Weights of a small mixture-of-experts language model, trained from scratch on English Wikipedia.
Experts: 256 experts in each of 13 layers, 32 SwiGLU neurons an expert, 8 picks a token, a shared expert of 64 neurons.
Training: 324M tokens, 4944 steps.
Below are experts of layer 11 (counted from 0) of a mixture-of-experts language model. Rows are named router (the router's row for the expert), gate (a neuron's input weights, with its number), up (a neuron's input weights, with its number) and show model dimensions 0-191. Each number is 500 + 25 x the weight over its row's rms, rounded and kept within 0 to 999. Numbers have three digits each.
After each expert's rows: "comes after" lists some tokens at least twice as common just before its tokens as in all text. This comes from a sample of Wikipedia text that the model never trained on. Tokens count by the router's weight.

# expert 46
router:525470502503495488484530462473537469518523515475461479514544519479455474461531504526538510460505517515485472468539514493528503470508503480474498545462553513470507520501494519495445454511466466477463462474519505485497476459541470514493453473506524531513480498513503486458497473521551472462457486457489484504545479509503507521527481517477516498532458471481505492513477501493512529492525482502478524472511524511473541485517545539488503531522501514514526465517516507516514502466527493488469527519490514525466497527517497468477516540476536534469524491491487543545509514481519487494
gate0:498498525493504510539519467535557488513466431523501481482479502487495501508520508506490498517471506495492533471533482477515517491520476474483504499465461458501458517512501517494471538506533468496514524483524516501487495498539483542465522498490512498472518506466557485467520488495508500449493526504556542480450502486509475478483496459511504506494500496505502502442515523462530512520506518478483484504487509479488526482527517533516509550477493470481490474503470524493480548498538546421540515515502460538494492464503525494473453534476537493477506464473475522531469504511467535531
up0:503493533543498463506440502485508440504533519463495474487503504506513512495524506541450524476557540492511428481481501473545470532512500513490527472483467512494488485486519484526516497491500516482438502519516491520481461523491493463485472457489434512485477497511539539515496483544478542497514529474442533515513458463508497457486481506477487476513529491499480507514488490490456507483504516506519530525498458501497492488488489509523510490481542519515482499488506516527497499458494504514446510489502431474528503489489510556541505497547505458503540490533498496502505505518510508516
comes after: " ", " |", " 0", " —", " 1", " JPL"

# expert 20
router:525484523459511550500471514527518540517458501544513484498484507559497519514444503524509505539512538494504505465486490566520498510495509521499487553484465539504484489487477461489488508488507525522532513480476470498493521488516483480496443477490519497482530533509478487509496541498479473537536469531504517497509540491485496528538535517491445462473506496492544456498463506503472519494471518534497446503463482473538489541488519468548479473462539541524490487490529537500499493500472536477543503483493532510534484529498478505525485462507529476516493504504489510474485485481503492459
gate0:516502499494540477484487470510525512510503550494517510514487527568524495523495490482454505527503482563477530488511462503556494504508553489528479515473489516487533493474486545499491511504516494535515505469518480534441493494489455485520504524501471491551517474477495514543480538473473480472522523524509539500566504504529541478479523508500513492481507463489489507508503530567555520489519476486505468489488464522484533503516457488541521520506482478486443511500516461478520474492477499481492517513484521489535550468507511506510540493507510505510488488510485482528534550511506548521
up0:523531469567519508522500523488523494485530474469508469490481528500504545481568457505502429472524536511529471497541518474509494521494546486528495490501454456471489504519533488473458524495495507485495452477474534509513500514458478504537498514522501461491510510477490485504469519512470497492471547465508521500484525500486508517525512529466440499509508496507480484496532469524535508548499502540553513510480513485497513454499514484508501486462550464557516495469443496483513485515517518502500496474505490478496466517482535510459528513509536486481521486501519485488521483491470485542
comes after: " The", " the", ".", " that", " where", "The"

# expert 160
router:491478527510498516514548470534473458533504487494515513483502440553486491512464508528517504465516486532499504547476556494505449483489537517463486493497528513475484508483485501523438488497524525522492456474512470524480530498482486478451470513556500513509530475500511497505510509531539463495526501531540496507494511490524467493560557500478496449563505489500486473468479518490548515515460470500496475466496474496549492510517477481497500481459470498472532505542494535463478515506491504487540486500513462493514510488517502478539477507504478520476492449495479508520491498493505528480
gate0:476515520514478576524512493527506471537516508537511502533512494518480503490505482498508511490511507505487549548479519520461453465532498485469560538513481490484457500566496469509493511487475479477532478510535508507520489470548473484492510542525477505511489534490547522499512493499531521487507467553517493465469552493501433495522486524478468471497499456515503499491539472506538513530520483503460484536488478517470505466465476541520476483495497501491506487515519496543535473539503497502476501504541528510498527509518492474540512463449495515473519482516508522483502465537492498483
up0:482518528492535515519479519541470444471527510508453488507495487517532480508519538537510522490491478533546513499542468497520504477507514522469497467507548487509490493500494517531491458521515450484533460525482532512486501477517489517473526472459516515509472496494545488507502516501551511495508562483535472490445474482479498504509486549510483526512523482475490508486462527473533511489465503492496545493477489481534482506557499529460494497487528504504477477475477514505495533510493487475519542429491513515508543510494463541523486475554513467464511511512505524500537494536459468501
comes after: " the", " a", " and", " an", "'s", " its"

# expert 65
router:520493540463509535502537500510488478480519541477518507543524443560518511460482481499504493506501522510520528523463514542488470508514514481470483480493517488498511498513471506507426533503468524532506476486503448512492542499469517522457479477521497501490505475548493478522496503481537488486543505535526511502505503527496483490554546509493486457538510493477492450503480528527549553497474456515476495493482491484548531514488476471503515544461480474498517493483495556508495493479475518527535500511476497504492511481529488515517446466490499468463523520475462481479506473471494505472
gate0:519486513488545523520486522537521500474517512486484471544457489455509517459521513471479496488431507495524510504508453555467534491503493485477495489489525539483520484507512520485492499499498509541477533486457485477467502510544488524504511471483486482509486464505501483570509480471481502481518543490486495508496543543481527490477540546516492537494519497520534537510464496502518488450510478512514445488498488521479544527536481552484458578510467499502497511510507450520500486506478479494522519507458520516525498502493485486497491491478490516483458454499497537479481473514530519459
up0:528484506525521494526518486530511443523494481517469526470505497479483475557450521485492442526495446514473517521544477538484506459494480498528524484478518498504530483515460493523515496481485495503458525510532492449547501528506443460504488539479481475529528528502506500515494497490494499502532499564495458507502547471497488452457527506493514467466490553528504467505544515493499488479485521466447477478553524528498504523510514488506472468473517469503491506513487491490509470554519504502522482507484473513502526484472465514510505521505486492501471510543485472524517489486529548486
comes after: " a", " the", " an", "'s", " The", " its"

# expert 88
router:547495494486515544514538456533499496480491522507475479518518499474468519471542505501559496496498460470484527491526492500471489483519516492480504539569478480486480516490483482479509483535492499479489464473541505537523486485526508459508469511489489441489540482518467518468506508506546493463472479534533505514483485463516525544486527513465516523479480546473531482501485481526472530514509487494530515473497495473542547469515490520511556518520516532467528518516516490501535462491438477500493481508524491472512493479488451486549523501478535510508492473466462519487502476490506460503
gate0:488475495471490506529491471503491514508501536488498516490549536498485498461512559464489486513493516492511451518494499456474505521556480484506530460494555493562503519543476536559508489571485489539485492490508472504542510486495470492510504506485482485469483486486466506440487459535555533478495519496467520488474492516503509532472484506480492460472519531492508472428509517506534503493506519501503509472543495505502457496501484474474480508500484499491499496461472490481527529480532517514464502511477520498531490495467486529562465504550482508463530492483505540504501495478521491511
up0:499499508512522540483486554526443510510480504542465542543511503529432460561528509516500431495512515487511484493483512493480523504508512522511509485502502527509526528509533497474462507549506482457507494511524501531525509496500495507473523509515498472511500569486499523467494505505459535451479489517482487453498505529511438545510491509482458474483488502495494479434482478488467488488518511519496553467499455510513539525527526499464483490475515505486510491458528518493454553461475476464484504515496490498491491535487499538516502510499516510541497522493491455495490500514521498491
comes after: " |", ".", "s.", ")", ").", "|---|---|---|---|---|"

# expert 12
router:516487499485509503472518488475483477491482505462523485510531535471479453514535501511509502469519527484475506489522467513504480501467492522502520535468480501477483511544480530474466470538498490476459479486530463543483507482527462522553484472496543509473497448532528491475512504527528450500443464460480505544531464503479468497504463536493532504504458452495494485522538521481485534489524513508469511496509550535503511480503495550462484503532474488514555493517529465503488482491528507502466531539518517550488529495532512504482483481475510498464484513513487540492533531497492465510
gate0:494587504504556513524495494528490514509477489468495527461487516516513512470494505492540466487536488477486496466445481495487540510496472479526513508496513504488484486542520513452490472452520513469495499495540464505487507483461501470510500477527478470507492523505501508531514474514471470401513497459485542542495524501468465503502515508489503480436516474485517493514480482477551519523510519523477500533497520512510503504495479554483532474487525522498487481519510468498518528514463487456472545491482507500480538485481495560471466510474525493514471506497506531470514499521485468483
up0:489501517532518524514486483497496530481526497487492532539488509470550524497484516487500498482536440488497453465498467466523512498505516500551498512501529513489477500488448466556543494494484489487448512512517493525545456508489529508527488521481463499494509506514479523487487498549510493531457496503515512477498481493505535515556491507497508517442512499494486497494545449506527526466561498511500490481491518483496502486441502516487509499523466532490478500512475515481551515512496477464507518523501484550522486495503503461508505524479541549447486445478445508512505480467533457471
comes after: " ", " 0", " |", " 1", " 2", " 3"

# expert 155
router:569487508483510545505497460511459495474503501485496528487525492474487499489471523491491493492490516530487490524450470545476469461461463510524478483479505497499558517534517494486451474478481469482459518534483471483503473512452509512480553460521523491491536467538483472525499543522486513480544515534476514525496499535518512498555538511536526477505500485505481491494510515498554566448518505546501516484449498525500510514474469472523492505478490499510481496489466486509467518468495531469505509501508534471483505482501512470479512486470541472515514502500502546519487480485488523457
gate0:501466537480536501515474455510511504504471536509520489457517450469520481520531515480494527487503513511488485444518513529481541487500504521494476448493489477487535532496517532489485542532486468570529498482464495502428500486494511534489508507499498512484476515487518492497505502517502475520492501534497478496495501528518465500547490540530522536494511473500501510510439469491534512483501442505510499478497538516465485499505537501476514500510543507463458474482456497493513490556541513471512521507526513489512501466464550514509493473469555500499503524463522576522502498518481491485
up0:505532494464511469512506533482497505451482494465526514499471493475472496527485510536517514503505538488485489478491517518559510499551512522515515507470519474512459487520532543492499484488508488485459500470513501493511507468526517521531508480484536446493533492534532482490502491532549569501497469454478477516463498465500537538485521491492469470487542496487491462472527488500510491517489476512490521536473491475537502556556535515518465557533478505525530508507496490474540500472491483454533537502450535495489488512501501528492517509506488504482457528534544495502488521539532517504
comes after: " a", " the", " his", " an", " first", "'s"

# expert 162
router:504519474526462508521472470494487455496467533482509542505546517514492489516449515514498480476491500531483532518450475472486482502466493493513522465512516522503459513498479452535514468494478529525503496470497504518521496506490460525457529533521519483539532458539440512506502545533464519470517503477502491539454469538513472513543548543511508508532520477493481491523461458499521473491483466539536475498497496500507461480527492501526485492457497474516488510481502472542505544529466496510522505514506495481477512506543479486471526479459510525535531504466504507523514505514451515478
gate0:478505505515503489453456489483462482542508483514537532487509463462521476557497502517478501462525477475508492516482489502540500519515467506525518549517491504503492490498467483487492521503493467475517479505513543515504441518530492528500481527485503489470458488477473526506518503499423550534543477532477504513488477478471502479461529448530486501533480517446533497500515496538520520468461454496512444497525528469485507489478464558501477490511509462484489500457484481496503526502515499493507460477518471504480521482521519502499501519530455503488494476521530472485460474466539475490
up0:477489488501521513498454503544466510524511469487508512524517514489478483485493507504514497441486552512501465466526508490471520509494503544476471487476442519519474512563543497508473492508496460527517500510463521449497502466488523488507521479473469441496520517482498534488476475489512505488490505463476482474506499455558479510487559495479508496453476499500474489487489557508493504473498482545494521471480476530468490518458502514513520554480533509502483483508480516514494526529561491504522500530510499486499548482480503494560449515463495510522503498462464523519473461529478515514
comes after: " on", " in", " the", "On", " On", " age"

# expert 249
router:483459499509493486524527453526525466474489528491516448497540479534478487503522498496484467470475554539485492526475503468508491515523487520471517504506469466454469514544507515485513529471480485528477471453542456517519537474477458519460483490466505533482512543502530467522524521534483527497498460466508488520527521478475469537532534514508537454545496510475500487514505490531483495465471492504491490481529496535531482522501499447473485504495482485504525496504480519481512508484501506495477527545486517543482506467544471517518500507501545510462521475527448536476524516477508516524
gate0:519473495503517492527476503511476519515460483462473551517472528517479533500468469472513467485517481527499519499512499500538494507506533528507509557480527457529481538537492479515487564549509525505515529478494511465457519480525530563501478503485489525515489492504479460531516533576487491481519530512483527541491515496473535535457559515485514451454532489483525501513498494461518509481498504486513519479493480516493514506494493526480479469508525480496513452485465497447502515481523504489478514540500498513473458484492470524546518504509512479492499551502464495480519479541504518493
up0:535509537514501500491513436525490520511514524526519515483473518472475508489574507513499496498513500493509543516519508468507506467485491460533475457489505490506483481493479502515467510502514524499492500499485507537490466518496480512504497474495511516468485531478486500492545508488456467520496474540523505414538517518528533477489469513517529509502477514509508456503473498515524491495482453497504482470430462499504505458518526542518461508503525492461490526431457483533467501472490507505532491556468518533504480494540527526512478509506571511543498522479489506522468529506485509491
comes after: " |", "|", "-", ";", " place,", " Best"

# expert 79
router:493515552496503528517491525539461487483503534460503506506514483552520542495462514475484461503521520514492528522505520523499477528489535466489532504486510515518490505509510451485485529473515483518511482496476466534461568502453509485485435532528537486477495510521461452486486514477466504487536517498473555515498512524485538504555528508451518470501514473491516490493454482526520538485476481521503459505459491532528502510483489468500507490473501526500460478469527553515470497500504496491541508511501514503515524532516494475516509457487514453515512516500479462478472453494532487466
gate0:494493520520515517490485542512504485501481537489459476468492475526514507525475502501488509496517519474529528501514460523527535463497535499488538508488481489493493507512495496488491471568516489527487489426494515520509498522448460514535528488473477548521520488520458489501527539512439488492520461507500498524474477500518483505476497468475486534518538470497536519506501471477477489498554495479530468476501499527560472487535525472533510538502494529484484462496517437543506449536471477475506465527505480474532451486518493497509519517476531518507462499526500494522477518508517483453
up0:507516486451498507485503444463501504493507523476515527522491523466501473539478510463485526510482485465494520469469496481497486523507494502500501488533549496507492536443496525479525482474538502430496483489502505484515492504480501506461487525468511440477480487446502523543504533520526495495464503514480450523507502493458493514518497459498491506537462537505493501474503501476525527522514480530481461500530528491438498514500462471521527523521525521493457521489493491475432469496468525517544491484501523508544454504490500522494547497445497501465517452511547477481500481500522496518
comes after: " the", " his", " their", "'s", " a", " her"

# expert 202
router:513477450485495486508530504457515478504487502485448472533539519476466509470497512515516507468514530472490469468544475485497476518509510484475519519465484535517485511500455511467438468536488477486478517463523520519503539472530474507521444479515533532505499513539475497481477494533553461493450463471506468531535460490527504491543494518487497546502525493483482453539499506501472506478511485522467499472518527506510482465527530549500479502537509522537532483500523477495493470498516479510482519523542534514484503520495524476485534497466546530484498474496471532516491525467493484526
gate0:456508489503557502522490457488523527543517531509478498478458484517535506475483509528485466515508485528471482539487523517483508504515484502504473485494504490506493482477489475494496496460499509489498507487514501530459579491475468474546528498484514541545484508491542512501481486491519556454478469475506502492474470522473494504530515483492433506538528511518496478514443453517491458520494509500476518550470503526522452560495532522508492441500490493439497477539507492518508476491485492469487503516499489547473546490487501510562471526469507503489493501510495470501524488495486486495
up0:524466476519487513503517533463487512531517500530494529565496477503493461505457504504478499486457508518508510489467472489495503466502489484461490502493490485492497445504483554446513523516463518490494500497462499481501506513518502481496457474527536493510449503510475541506459504501543541478508503462514516526515472516503528498513521534534439492480508501521520480473503474507485485468490467521528494465517504514504512489548524564482512480507518440550520480539455470541535519515470483550507522490485521498449524494514531517526486498504515509532508544476500456519501518509501533542
comes after: " ", " 0", " 1", " —", " 2", " ·"